config = dict(
    activation='swiglu',
    router_bias=True,
    lr_head=0.0127,
    decay_fraction=0.943,
)
Below are experts of layer 3 (counted from 0) of a mixture-of-experts language model. Rows are named router (the router's row for the expert), down (a neuron's output weights, with its number) and show model dimensions 0-159. Each number is 128 + 32 x the weight over its row's rms, rounded and kept within 0 to 255. Numbers have three digits each.
After each expert's rows: a language model's description of what the expert responds to. This comes from a sample of Wikipedia text that the model never trained on.

# expert 35
router:128078101084185121170103162146080115127125120137212108123176155068113103097140091152173100124112169198171107113119125124152111080110097179105153125119129148189183163120133141109145062108159122144082109139085216114116150164174172127132120146156078117135095109127099108101150141157144154114132158162116141111114132104127103086091121133133171141165092095142152116133112111097167118121149098193145098119135166160176027123207170107079176164188149129060150132108139130098125105104122160
down0:112110139121120117071167129105129126133055119138122079087132145140079170091076108104149113112138151050050076112200118168147114112147120094179102133196151104081196112137122181080140103091121123189160122120026120182116151146112119099167105103089124081170094189142115099151161166126116146152121190100106162142128162143139129100104162148156139088126103135110139126180175092129116145126133193123158154170087130140160171184143115132150146131109122145095140184108119124126138164113059151
down1:093139134069087147141093109092111135167131092091190137130154106085142141171129129128126128124090125100064114137083197156100181091097165081140044110143187089112104114162095184133135153125116170121147143055111108141130149114100097157150121073145170095103101120143157176142104054125187078128146069115107093158188111148104152177138153116066125113191164107083126098114160132063124113073085176120134131112122146142153147126086156116155100080094117144116137076113125152158164167126077134
down2:113161104133090101079083120091192155121065139113126089138117130111118101106137101119093121123106153142149132187138133122094163146104116133177091091154115114130113091143100081130136095153114118161149105102124122141137158142153149112093124152148175159152142114151157171174131092181179111076087149109131132131054123014110124116142138154222120125110110116148118136152092156147077060114140117145168095134111143139061111089233063157135143160100171156119116178106178043113130113074129132
down3:171152115162076077100169199116153143151130128112131104089112162140100074076121127140138156154153115109170107165086131059178105162104134180180135123120095145083097192140114123041091130134183139112131162142089092216137119127118108105115106156149130115158162106126146126151131154142081140139149133115165190054142140119122133094083094121128114092164107127129177115169206116159176139118090063194155145132099096156109104108147085131099103105090123116184197104092138158133112182115156125
down4:098140136114095163154128133131143132133121159099123160120094117110100084158104132093079155091153187109162084147117182120136124152141139164132115125158154149181110114159079143104138075107150115165121176103181147170155163072121133140184165142135138079029119141169082135125111119107070128091111106168097155070165086111193154099095112127155137140192165073134113109113087166186089108086095141141144108123195157128148214125186146125146132183151105108150126069139161191148083166158127103
down5:146103120128116118126161116154150052142111091145142143151081141143164123138158115075083123159092122115160079094140133095157097121174116066118126185156144072100152155140115122172099083158096114179086096131058234122102161145098189130095115139133168195200099138138098159100177138132072123167121094101152129135143115162106088086164103116118115164069164135113166101142137104114146137075134152168190148137137071136109165146136125109110152083146104139119079164098194152130106084144088180
down6:155103095103142071191087147099132161150119101143129172109136172121047137117102097185112172112102119191112145104130107148107120154100112184142130153158154141135175101143117113137078090138146186138117130088089152092127160201105074155140134061134108111120173098166210161111159109151106077094099111101110094067138181152073123115194104146192103056127160123106141147130144165156177121134121165118099102140122114168093131124161085168113100166170129104145077152125069141188165121111138126
down7:102094109147125127210149125142064157142086176122154105095104139114119147129168166119159110093132205118121124109109147148117123076081082129080137135148128102197130111117128183152143139168178180187093080133113088125154163100146153169119132128113176187110191144106123114125090117095106114082111162120129158071120088123126066109144049114095083079118094157110102099100124051082126128177147154125098106108147098074058156144126116081165160092130164135148050166098123108117118130121163148
It responds to: Word-initial consonant clusters. Opening word pieces after the or a, like st in studio and stage, sp, ch in charts, comp, and capital P, B.

# expert 45
router:120143133119144081127085155120148121127129150086059091099130137124157126106109127111140091155054151129147066051115160081165172093161102082099115091155070093138118106175118105096103063139106119134131096099156117181143135150101128099149141092133182128132204132185188111142121162102163178067131186141110083117106093142127123063195094119083104075145082159107125084111075115120093116125209070142130166107156121104119107130143110152166120128124118080108111137149166147147091091126131193
down0:143111114099127165117117171124124095167158149111159123193066132112091156155080134119104059196114124098125106115129166122156080125099092117143117125139123105104105127141183079098027107119131085164107087115093207178108143167125077131131188109146107112144106114142163097161123130121117081145110119116174099194156125114144138133165145163168074109110052177098198170116142152180126134104169088157083097168131118073148143122177150124090149104130120127135162124137101186098152069112189151
down1:091132137147163197063192138139179171129125108163111132139130102126126115143155132149117111175143175152174150101080084121088094171113161143147151129148124098141154088106098160149101152133107181135140186182085147092136123154137069099076118102196180155109155107129095140101131074169089127071108108153171153102146114118107114098087106180133144094188159095151183151076065146114052080118145118126165108088099117134108126131116060090088063156132121134078157082091093167095123121128120156
down2:121125121113122158120146069085140075118135175100105102191149135154125131087061106147157142092130146098096149108127127075126110035136066142135093158175139130125128152092088121132073118118101068122102173115103179087142157167157127128168140095177120096149128194144123113112148135154155183175184152085098163142039122156180102138141080135099156070184118198091094197074094111139131095102147143117140158130080114161127159141121157144133118115187104134094156164107145098162145093115165138
down3:110149113158092081179098095109145055085197115118138089185127106184118117131156155101156131163118121109173121174119133135175129108173107164108135127150131166149100117236079088142109106174151077055100192116170111146137095126142216162122097171141109080136166111131138113150125105086154121152163126184105121137129114172153133160129109113090152134165177120129129141174089157139125116125167156098169088118093084119159103090112153143104124170142074111116143125150107094161219089116088093
down4:151159093102089125124069083152129164153134149201153089147138116122176092187091123061129144158123092096147181098125083144145170138083127125097165122100125162114123120094165095154082113143096127128054064152145131146133107177125117084139122151143143231172085166130132112098101186167139087104125134150174103111142166081150152102117130130180174134147203072126085153133138119118177082120133062090081114179106132167132116093167158075133110165171158105152141112178119126112138094123114104
down5:159177094101115142154119178135090141173118168095119108111173101111133131101115097105118145158086064153085146127128138119096154141093127141142137157155129099198141137155132066134099116154174131100088165147160127144085110125134132077116166174095128109111033127112167116157104105124123119037064100148132129065137188096123160133157076131170133146121138073188136158127140144093144135085141160156123112094122134110107183135086176094169175146142061092144215100102126169175092172084147169
down6:125091111100113141169123100122131097123130141114187107134143085136075081148196142164115096143149120112115095148151103067130119191114086200128117074146147112126125126130094134172061076139118174092146113079106104128149081145131078095110153143178166155111206149170129144096123122169109130158082175099100164137056159112100146105126131140081114178207113062134156100135123100083145136167113172087161090083140146094167101150102106106149081041143128098124104141157107181095112153119083139
down7:151157165131163071197104130114116119087127089124197141109157186127102106094144142156143221105077116120074116140062123122140086163107161149107135152203109133158106093164140176142121126121124093101111113160170186131046110126122114135124085155121092069112097134104144145107051156142209067161126133129161156150098197121106137165177158163162128190173141131125111152118149164161174119164100135133151097102128157161108137152141181168099143150137139119110173105116149168163133161156163148
It responds to: Section headers and S. Wikipedia heading marks ==, ===, = ending titles, plus capital S tokens as in U.S, States, Supreme, She.

# expert 8
router:090119123089113187164073119182138119163121151086149082149088126138066130139152129186107101152130154104156145126117098095101153144138186086153111120107156185104173103170128148133133107103152107073146082115155121102103155138125106155167163125089187228100122138138069163120097117161212097169162162138159154120101035082167133089123140090141099098151106142128080149139078082129147082165134164115125082100146163132126158094140117118149152140062165098125124100157085072128110147066144117
down0:126062092122071114148117169145148120101123132120131141133113125097157156063136095145115148139099144124111115103135169080113075108124116103113185150132204125042125108171151052075111148111130071145170136129132108119180130071097135117102176109139084175183054107139125104172136158108110193141099128054125199118082126100100151129126155128099142125110104089123128134113138087135113156143116160129092172087145126125152086127081113124059144127092122168019154105085157141134132082135090165
down1:102117124190186096141150079117161115146129070089169141088106108158092109110136113158088102136112102166094152084108194148171120170093159092122159191109123112154129098091095146183144141079126194104110112116120119141138078106122128086153077170092080065166177161131080154121123083178116100120127113116170135164111172058101164186104080071158121131100113138130122102140167144103075134142193134109135139160106121121083132156101104132147094141109091157086136192057119121096086161161098099
down2:069161140088113177167097121207158120138095092165109174114149096114147138136170105170133117136130140184100132142202117075135085124129138146174080122108130171120102088094115081153142140165186206094126128175090147110046128134219172117143155093110114128109121120122129129115192137150158134121116106143094101136118121075126134134145135113094095103166126138117166171105099133193143104096137091124134135055094115161042114088112141124201177101120158148127164073105152152114148161183135131
down3:104151084120126103103166096179143149169167070120106146169110098131079128092150128123101052167092130174096123130104163156148087169138140039130142135071133128130106141162147143146115143184155067076102131172150154153127095165172166152084058126096067111064167146139119088124157136121077096131135149148173148118113109088152106129130106099101139119108095183157120140131106141144073162175170153136085127109151121103112116150110142138183120160079120105108130242074126143186152087152093122
down4:121221057155100118126116136175077131123132144134066105151108122151135101085114119167136101066107093164097117152137121122104156115148090090110125138227120098155094168178142076167130142115091161136137150059120115147125107148086159118074133129153135190130081124131118113131107043091140120138129108156142159118155143139157066043133116146128148130148154105173157067152153177197131107187161144127118094140111169190152160173150102181129124092184126086124121160172117142133128179118131141
down5:167101122175094169129144139118090128178164112118130079101128151168133157128098073136077094119149073156106088122140097157101148129171157048157166133135084146138113077124150140121155103131114177139142084123089105125045130184173175130095106100179115094159136143165092139179115080066184109106127182128160134172171124160162116152140131141114154124116164094144098070208159137124080103086138068137102164147145117149087135164133158131100082100165104103175178138149118153131103133200127189
down6:119183095118146132139144112089152167178175169135198076093106162114111173101119114128120144193125132140129126113197149162068066117121127131110139127171167126079177127124148128161089147125084110172105101190132156103172126074150162128074090145155157100080130128101097131124146142149104135106104160123146167100140181187108139151080161080082075160147112195144088089085133078190059150123095156123136079132160116101156194194139143106098109163132096104148155119139131129096134147126168074
down7:153135076128140081159146068127185122130157110093152112163071140099148098125146069082124131152105079129111118115090092120178123090114080100202164187100110153128112052097094140124127063142203089083096113115088127148129169138186133145078179124158132145188112093165108078123115124154134114102104082135163113158074168146114142110191146123131140096134130148168116155086141105097054092099161067098130140085143152111097134140122127116095122142122087134091120188073138188123079095108122103
It responds to: Capitalized name initials. Word-initial capital letters starting proper names after the or a comma, such as D in D.C., K in Kislőd, Y in Yin.

# expert 5
router:121094111186143134134132100078133152167147158090127098071169099148135136110161076136168141137074122146152181115077142101104086117127095106146156215159132141124122176134160075116135187150107049065078128108110175127097169090063183176156155087101130127137129182118170135135127173067145159147049108147129083075137135116112142142099187141131148095111110168075142079121092193078152157122137126098134129143094168121126112069109127134088109165145118178106162142095132142102135155144130172
down14:177143113155140179192117135108091125172070133142116093136122107131146154102133123132158081160127175174129096117064145182165162110158191119159158119122054057087135081150147168116167148122133148166128130174127113206150179128114113135129169120095109147137136160183189181142125156165140075169104118118107141148068140118148130125082132108086076156088148098089153183109101064106148109116145100097122121134118068124086134147158178156123152094170120137122205149178147129188085098097128111
down15:175191068145158163156133053132151119168107103105103162143127113151154076115100115101120129044079147161135144090167160109164133130160143135134140132116113067120123179124112114128154128127081142147111114196104114133105123114080139118180205143072134107153137153094181162149139150114152078139157151139053148122091170128092111188111123100113088117160076157176098116096131130136088177197144171098126121144212149153071053100164152182162156139158090131136124106105159101094128127139118107
down16:124102144098140132086138067152087145146140140109126126119101150146154114094133122115099131153135163190183129048167147101098146070120125155144150134125155090180087164129057140098131093114083125122076083139174158104149113067092134137111190106151093126151140074124102124158121141135140064136161085084163119126086096074152149141123113119161082152108167144166182144101083112089142018156082099087108132135161094098154150109160121196161124107108112149115160221127113143145113134107123053
down17:112143094165157173170140091111113135115112126146114136159086129158108087124122141095208124092120105143080141150111165107120152122113102150114162143138069137104145121151125188159142128125087087122141104121118128116047121186040166115125120186152106045103114141098163165157058105083123068075166116093112118125112187079124155085133094114136099112106140086123124152129057198131185133168169160126094134113154093134089114123150084174169099128125059090113133097119172193123130105131168090
down18:137153095098132134122131190130215130153149141071095168139168153094120187136106119068125148146111101114102071179117062126132134092166158093126145098123130119135104186122064182149167150125137116098163153106059118092101086112190096125112094113144138135052121091106145112165141084170166116101139096152103165043090160134125176143113129147073103174101132113147067147123129126126099123113113174181128178066133149152123111094160173152186166124156152158117096160068106135135120168117099158
down19:106115123166111145090120133165111130083104181062117120073172151095131079128151164097102100107111116136136131077140159157163224132152105120159115139153131083138155097145145131116142119157110153164184104165154057201133120090114062098180126136099137125130146104131152095106109068104087158129167133153082125124108095151111203153112142162139141058103088195133121168095134214109144152136101131127122114093143125076123118111131112067132156146151113067195181164153177147151154121105071158
down20:154099132129114144093147176119116132098121154148137113079113154149159140118128123132153099076194108088146097114125139111132174087092087092052183160105075145122153093174150104180088124126117174186095141137029119097193166150121145101102119114098201089123091116162157163164228101144131137168151119095149144157142156156118108067108135155141072164183132095081121127092150108143162109145156082112102110141068139169086106146118118095072177162137134121094122127128178096125153159122097158
down21:167136156170070140132182109155185126176143159141145165142111154104068104166098125080118077133151117161122103108177154130145121118102029080117089139158119133090146142130094116209083156104153109148124114068104131146122146172093132186100144132091150156160129140057142114124197103071138180118221125175156093211174159185155160140111136109144130143128097127146125156135152098151087114136165069114167155133112103167144186171142116115141136115138126124134108133111127131141077119125120199
It responds to: Closing quotes, ordinals, directions. Closing quotation marks after song or episode titles, ordinal suffix th (19th, 57th), and words like all, north, east, back.

# expert 43
router:126100185110127145107131107182131117102129148136177089114092093143107081120161152131129096096136198155175126198126097109132126167127126155130097134123131073176113065118130112112128094179079135085077050172147112168148093156122160098133114081122144099182154099156126122110146097142145114080122101136138149128140088135175186126120152139178164101170216093129137135128077085123069091100091119108123087127115091198122147140136172076148151136194144149070129173151175087053125134118156082
down0:147112104137134152095167136134156160138095094169106166136195075075134109139103117171096146125096113126156156121106142093158148106132144131087179103088100065169155195112080121133100135153113181139147161098133154131175124101151111111166154166136118216150133136140175178150195158186215081201134069132172141160123148133078083119121132162128112099179156167101180162075094138110186139155129118134141122096151175109150123099136112167164155134113160126152086126169128170177171168129097153
down1:102158097175123089141144152149146118108125142131118135127116203156145150042128153093091150139111134110106143172148107099076081174087137024091091105153104143121122091126157070138189113062180112101148089151093150167087201061117142113148098153084131146080178095086149137099088065139139054131103127118119171137078086123113105133149176078111146116157169156164151127119160116182094144160119094110094110154111124139139119129081112152141133112136154158149159098142152205139101171127143146
down2:130152131130124088169080130138107111086133136092142118148178095125072174117159159085163147130105103162137073111141088172122058072151097163146162095180157107112112144154168089065175133114103126144160149063099162098144068164144091094109124130174123112172100127065085152121066118180154111111086157192130103149113085132160091102143096107149075098133131093082107105071139160156115106076118125071086158097136108136118136167160153162109152143114125097120130140099089151168103089117211192
down3:144101150099139104162126147120147168105131136124175095127119120102075112125132190083100155143136111105158100208123112080133064159051089089114127130117137140082150184136071164135118125139136134094144161156130153170170159085102143146105155049126080131128134157144089126119063181119170149145076118138152172174104156082141181084111159120098159134085100112058140146124150080141054103067063113149153070075127111152103142111128112122085101121159146169078100132120125072180110085148118109
down4:143179190148143122108091106135235162075078135155104146130182143173135097122137181180147109055163141144129088061173079123195106137147145129171110123216107164091084113128095123169089142126117086115160103145144103158112191168176155096128138130136138100119074187108119154087114140093114158069148112128069133149132155166149128109140103111097114116149089134086138087120081142148102166082078116142103078125158101143149124122108172137099189092155162146127138097128141085138123086134106145
down5:094161155123133111165089073197097087151138180100178088181184160128151130095105111151162159146119088108145093092148168107084105164119135106151091180127070136165120145100105141100057154104135071076119107140093173141117116097141149138150124102156070158150139118092075116163092154142136162113128133104102108059140115144098128136148172152093119093124166143070117123099150100129144119145130211161120160103207136168084077103058109148136129179143089064094118105193100143146112108084141130
down6:068107151083124107126064112169127108174121171126147113122176123153082149183090085083099065113141123136121099087121166168146055146160130159049109125172142140101099135129134089089137178169131056119114116127141093125132125143138065156153144100147154063100172121162139126148100198133154086120088115132131163135139138127141148109078069150062139182076158126166103130183078115115144103129076131154209130169132090148109086143155087132154114147092154100091176126086130136110110160135117071
down7:114106081108098114135139090085139146176187118138146127075178050159109165040120069059076165161169146171159116191067151095089116092162116176099107141160141104139138125137139131173121072129089124169138097156168128141096144102112120127113170112144160099167122097135134132084099104066092066141152136099099156138109162088184120101143104136161146109125137169143102122110167154079157178176110131125124115154167138042158078133154123130100112150126097100140160171165158131139169126091173162
It responds to: Year century digits. The 19, 18, 17 that begin four-digit years in tables, dates and species authorities, such as 1931 or (1964), plus some sports words like medal.

# expert 34
router:159174119131148129120119086134147129193092114126162087104174108136128143182119105127135105158172121182172082164111138199106075148186116058118108175101126078123116124117123103154108185116100141160148074173121090119106124111158072095146113130119138176136105069164132186201119108079062115172160127065116097094132113141166190055133088124090120131079113084093098173149095107105151068148109111095107124120129101138182139092083161140143122141150187173083097138146136086112121128132108140
down0:121154081191083100111088136121113130143164157154096056160070115112175181164122156087190179116151124107067109140141152162112162163080107118100116135188100148129169114141111106102127073166096132118156135158106142119111166164105108122135058127131071087067189116128174107082101143125150061135109120114116173112152120135157108087109161199108154079155128072198104100142065083114071169140153146106110158129150149104095089134126104136113146112166099110117135114077099156156165109148183148
down1:146163120135045091131143139140108173114151127135071131136114092104090126145167153164124124172210102139120084099180088151109064083054175083083147123132096174112066164161156105174157209175128106174153137080126098133059132095105125136121092162150136149081084076126106122115113146159162176122126127136086121162110157153141167133122150105084122108129148128061113198073061133150127105105114101144116118123103070167109122162088078115127128122146151095118184150115144155112101138109103156
down2:062089163119134127155069131111139141115133142136129144119070095137163098105106149123171086111138089143156147138098132122147147122108085167130082126181149149071107127155130097160107168145173163105093166125131107130137048165124185141166157092053117123112122109130174149134140165156156101150135121126087221148169099160008136191158174147088192184094096083171097116096155168099131152089131125149131113162129119145170124109084111112107099073171161116165103153097179139109154116141134151
down3:132125121117119197097149118116145135139144100152148137148092116172187150201104154096119168129143179118104125105127131086156187126115086200116140126153129091143127158110120096132153192197148144093137121064217171144125066151124141103108204153100111147114155140105111103081151125157174161133143129131158102115110200120128142140149092242153160076105161170151104170157134135154116097080144145191087101105159112098097132137112084099094141140107139157118105128161124139150146146202162179
down4:127142127081134122150077111118088093066152117122152149110098096158182154105163161167134156151123197107098090180128138122087110193154144122096150094075089108146099168117170075112147144171094108119105146040126174124115137198156063108174113130171113138127111090125085115108160155129071118145082130136166155170098168095131147159078128081120119114141120141141143161102135179125171156164115151071159105128170146127065051163156107162117134119135122115176171124136197171197132121101115170
down5:188158109104150131092140102188064204088126128146160133155145105142135157138127117149093092131095116093127093074129157152099143125153112163121166177169140133166168142124139114128147189134080119142099164133170086146085212134142158124159095132107121191105099144161116095107120133097121095120076099104197120092095131182157121097122144123099144115114163181128153143078111133158088046169100158152066128104073068136161130152115122079164159155128097114213140217148132117167119149124098113
down6:203132148096160096144080143180120123094151149166126090083133176101128110113115173088152140118124129122168139134086086107133175154178093133138164163152110090098096172153116151121156172108122094061094103162140170098079136084151098174109099143102212149166117126106092153127130129121124067109150122073145153184097128113125122164179153117162144090144136075170108148131139129112100099082104083182091034137083112162093097151106115128136123139106098140194064138116110127131173122100080207
down7:149122134114168110063116096157089162074132033163136148109152122125098125151138143171098111111113154093098101095099082201124152095077149149111182198136136099126126107129137140112099127135136123114182090092151086156110085120149124148203157137129075156174064113156152097160128179157110094122104116090170176097120077157115163146104105122145133084129096081154168136092122119097173070134106168167091178085115153138203058116149117146127132083134111083071174140154088134116094111126122168
It responds to: Indefinite article a. The article "a" after verbs or prepositions (saw a, as a, awarded a), plus word-initial "a" pieces like amber, acoustic, across.

# expert 9
router:114117112132143178105113101145137158105127135117142120101071097168063158134123134125133131069101107166077067139130134182149195141112127184148159159097095125110149111117103113127134091117142112119127102140171130166146135133153143090134144110089144156148112127161119102153191176082158092103111128106170131100164133126155150119186104127084164114170137132164101149107188070120177116078135168114176194093055123091087091096138226094151139094053223163126123108139077135167146094139143179
down0:193114160115135181094189127123117131130067139159113169104127131162057132159137050114142151088147091091126108108174111159140116098115161169220088164177128138145088143085143097065101174084099070115121190144163125181111150140108131125105155157066109120093143078153127146162114170169096107111145084131135126122156139115097140094148152187124156132131112204167132136082181103147149115140143058127134114150139115139088163096080073075080122152159078127127107090136118114115150110098092093
down1:158106131114139119144174083143105133079074151117148095087140085073168095137136163181150150112153146097185120083088140139104115086076142134118071176125148129119093137111202164108175104122101145067123136173180146147152115147100141117122138105099146086105151163140141107162173123069181157147105132174093160126172137124026134152134106135161114170116144150077176120107110074158120118117102080139119060149099087147086117180148128191110129086135156162098126076089182082128118125131161060
down2:097131187136134137162197125040133146105074115178187134134148166095121115122107083143134104139134067082142132072145117108102089123173108101104194135075160127102116103110137170089126147068122130128089167141126126179091149153119100138111120078112121150085094105094075088142086106121146119130057125126145116153117134157159155084093112149180145151154170117141164163151079136063102103103137114105141170084158122074139092149072200142116150148142179120100194129165183068176113157123156134
down3:087123105138170173135145138128132138052123194099119129149148169150159137114142117107140177071113161126057137110153129135041102068129098172102104124093143140141132184158151106151088126087132114135145121187137086127124110167120136139164125162175145099121135126136057147150206148177192109080124139076091145096105150150130167089105171171149101080187152156138147095078079107154139111143137027144088121132170079133074164116158113125158128114180127133148125096115185108127112149174121094
down4:180116158068098086089076154137154171166148106118099158111076156183147189079130133146120125096134113118141115114134151154133107111084085076151140090084163147113115179087093081118083116167175175098147182086090143157155179101155100114095126089118149152172087107129121098139130197094163069127126107107126081150165112078062168118133125124088147083106095138143135131105090090120130083061136124127172104140093157163144106075127134072066111064162116136126126113144136107190139158163074114
down5:134114087148158089154131190129077145176152113162141130125064111133167100114131150148159225091117142108162153147143152159106134037111130159172171160111118097060099181145062111099184163118105083091181143092154157093080129135090178119132129137099120092109125099141127120083140144099158146115115151137066140085175177095125119145099141184159133116076151123136135153116118138096063111143147130163108146112124161192079127182103148143102132092108124193070101081174125116109132090115182150
down6:139103173145083101160111135105184167161148157136111133137098109147121144164093103112191080120206131152064132112158117202178144107082158111118150098169143101118103142186156105206120178129147101166111162124129160168151146188149141210191112133123140159190094135104131132114068081132150101166092108187114165143106134140119163132088143168087111133117152134199190089140081108138112134084121119107120097156094105154071121115139143182106070100111148137123153143129145165174117141123080090
down7:142101164088141114088130085091128128047134112163066098131159058203183152133166119139125136087126115148085143167125097073129134154108135162094124078088131172138143143102109157144134137131095150123089150100120088110150190077119122115056161115173207136178080163121103127131110116154102164144112121125121092094098111059127163122121100142130146134153113105133139089142091133055136125118094094152095168126181094147136129085149189104093147157111162096163159147100055153121105168099054069
It responds to: Definite article, adjectives. The article the/The after prepositions or announced that, plus noun-preceding adjectives like new, former, local, previous, original.

# expert 13
router:085112122116134124144124159149104068133169130140108117157147170105081075158157120119071100154126092109140170093159113141103174170135164122158146088129146152140167140112141177141130104150133113127173085127172088130138111114089174099174065147123169124155042126088186075112136170076101131169099095166079150109099105140120180170141093156121114134136165174126118096098173075171128159166047157078148114118155143081078133094103182090106113138139168107051166130121180159128136149126141055
down0:128145165151140147137205140133143132171119116093168116139136127083158151146147069105165090108130124182129135176120161162105143077090105205145130102122108142117059108128152113139103139156154116173104075136168135115162110116153130147101095137130114165088123054129117134176166072126185128067155087143166119241133155090136151108090089095139146168115136136122097106135078093173070188083142082195106121106158114110115123138099175113141138115139064150144066122140134093102178140097159184
down1:114099152189164092133152122089150126160123172087125079110131080119156098088112142104144201089168107091094155116107138084132158150200117136054074156101102132103088127148117145105184132107142123114182163128154122178141074184118118205131107082113150164197099166153136127147115125081151149107176151168153097191131106112151036151087125103163150163110136112125128100155135130141126150103106112128173162195160128080096095127154110143098164095104116096099110063085110171120120184141105103
down2:107172102170213176134158152044157153175145069114165126158115168180141125149134132095097121153139135135131101107210119132105086068106117148154144152082148175096119156125114120119097148157148091132143134159115086112168141149127169127160092136122107097155097106160080083097171113177113146077072097137087153135139088097132181091086105118139097184095129150108157099151166116142128186133147117176213116155068076112101158154141074078165102132102092146083159127116114105158136124063136114
down3:135101139146080118166127114172129106113097131165191149106139105143124105144177106117140158116141176078204157212149195184150121101131131101094162121153155103095114131077080206147135131115105137131092108104167102128102110120113126123148098177126132106140136127175176165202083170110143181168177112101128077110102110117165076108053124118161154084102157137101208116143138181125142151170110140120134143162092078135142173111100124137077194166128158070111118123155121136132141129104072182
down4:095113105045131073142089094092177139113142128114159114201097112154128093060161107152115138130144219076098129144177149088109105110145175106145098128081125151110159136168119141124092136098175143160086063127071111101138167193134099050110174147113121115074112124131107136132132090148047112161087119136170137137131136116141121089119108143130118117111145105120163119176120159123120174088155121092176089061082132156148178148174142067145068165121076123100143129153173125164116094127103132
down5:173154171121121096063136113107126118126179150159093106131198173126124167112120188099087120175101148165160149114068131099080153129116117058180128138120101148125119124183164182151144129103117138139083138148141099082086151077134087059151148167109128130092138182102129100089156135109133186098123163079099159114102134139129079127103130166064166204128143139126142146128057084189121087088096159145104170125069105188116146132183137105146184150081124154139178154144158101146117126102153150
down6:138131156155113088129141139133126127097104179174120094126222124121196176144129177115150138129110137149156123147066136133117124110162131109110112165152136087138149129094145154093155054136109062114127201101122105163107076087119110128141148100177159108115130180045166132149078142105111155044138128124103142152155081115183134142148164136172066129108125059120121135164148133108210124085103091120168187133122141150091092143157130083130186116100136178097131143055129063157120110116102115
down7:103158053127120109164142176186147164137177069155124101152098131141137118120154139133123164150109136158155149116108123154158108166116176123158123123097111107077131117132140093164172139182140111108182130132042063129109133149140186142086116138133129061107166147134123107119107139102165149076105098171086097110147171116107172124112141085124125168166138072104112125204109102145108196163056111160194108137133155100084048130161157136101112144144163078065113128183149122109190087145114169
It responds to: List-item hyphens. Hyphens opening list items at line start in infobox and list entries, plus hyphens and bullets inside compounds like male-biased or B-3.

# expert 39
router:119144110135126181123101119122083194096143113162097122066153113143170143092159102185178151067137082129173115136130195083162158091050164122063097138109130110156109172143100199134083149132156130129146126102137128122170079077143136151081147138119122163132162148134147131107147079125190114145144164107147062171148081074096169173122098114152073171129171121185097175146138126086116164119114189142154109090147171104089105155110154150134099146128122141172126177187130178113081125107109097
down0:134103143139124096177131176141136050105123155091100164159167148154111128119119142126154077044137167091125127137090137097138075189140133096125095136181118121148111177063082123141101149117163154194092121161122120153169117176136161154110157195111136129126166104189134072139134162082141061150063096097104109120171114137156101134164122129155118099058138092132125132141077098128153114174139098072126125129121146116138156080113162081132074113104154177148106091120095217078140115083183117
down1:117117133137192133125139132133153131193138157124148095141096139102191094160164161141180129115116106099104137105107138192061134112103137106101164144113115156116099116189171173086090116195113137111154163165129108099160210146138162150101166154132097142156134114097120089123140111089178068123143105110161006093157158097140164167152164089152095102156121130137161121132146132170109155165134164167100183167138163163097103078106154066161097098138200101123133080120146168123152161072141137
down2:149149067127094097161099143117184102167143137106162113130097117071091207100090091135091107119180123118095106093053068125134181079111119086059127120113110202107102157124154115190125080127105132086119148149075095156143137142132105146127148100139099143139093071071105182153088115099141137142126082153130164151111092152132115125174171071111079173078117085184117126153155150176148126094143100092142185107119121174129115106151106131162130137120112075102163106103154161158045085135139131
down3:171156180107194116170125080141123139138167157072185160135171071083156130141147109107123093138136145172045181171179201139137127169159129093099110114123149095143103133159100148168137051154137125127132158119125098164125110112102155111137122116149106129175155099089146168181127167112082152121119067178106140084078153127167129147177110101172112126148104142182100091144120090099124123189116128160110215163136128112090076106109108095110175114122103125147189107153148127089168131133051144
down4:158116089123090131132108151117120145074156113157153117160116194139074101124151154145123179178105116143154156106117074124154079122105114105147105164214115170080081147124115114136062109072162056087145179183131079090103124131107168146164130162124082145101098151100126126156120150165148132167147151111135125152141119173115121137099094108093184145135096078089106203088088090162125055126118169142147082091073151166129062192137116128144148103110125166122162128161125075133078112097069127
down5:163113069129175142154077145067130128102125114121135140135143118094150163173107154095136124114087127138148130140128111103092124066082143068056116080083171167084152095147111129092116070140145176143144140195123090088202120101184146180086075077120100141122138174142033108108161156146167143155154127131084194110143183095139148138174174095151087156117131053130141118128160147124162108098126152133121105146110133122088136161158119175137084155138147153126103135058120128080171136136116186
down6:106107152132114097132138099098107102130126110126136142132147143113054161188108069159132196168084082121139103121151104124130133118134118065140124119100131105076150172156150105149090091100090143152103138104124143095152127071088085084132102052127138092104162146085155118132141123097121133093131113138117133157144135131116109103179110120135040172154108134193181127147080086118166196198074094122215136122190149088107100066099140188146147175172098121156158137113123095091134143202096148
down7:128162132080201124089139192109134104168103174130117147144083095096169170132121155173132125106159131162089170171113126100105113139201086097123097108116061159091064138127139055121051141156141140098153132157071144146109120133173122171074077134127128116101164111187106125158142166110116125117149198131109117085170125156116158104075127092104139122102159130085107151147144014123087096164144104174179145141136099146071120128095114138152082140113110157123079134117168129163131099155172144
It responds to: Name-internal vowel-n pieces. Mid-word pieces like in, en, ong, ten, ven inside names and places, as in Edinburgh, Queen, Hong Kong, Carolina.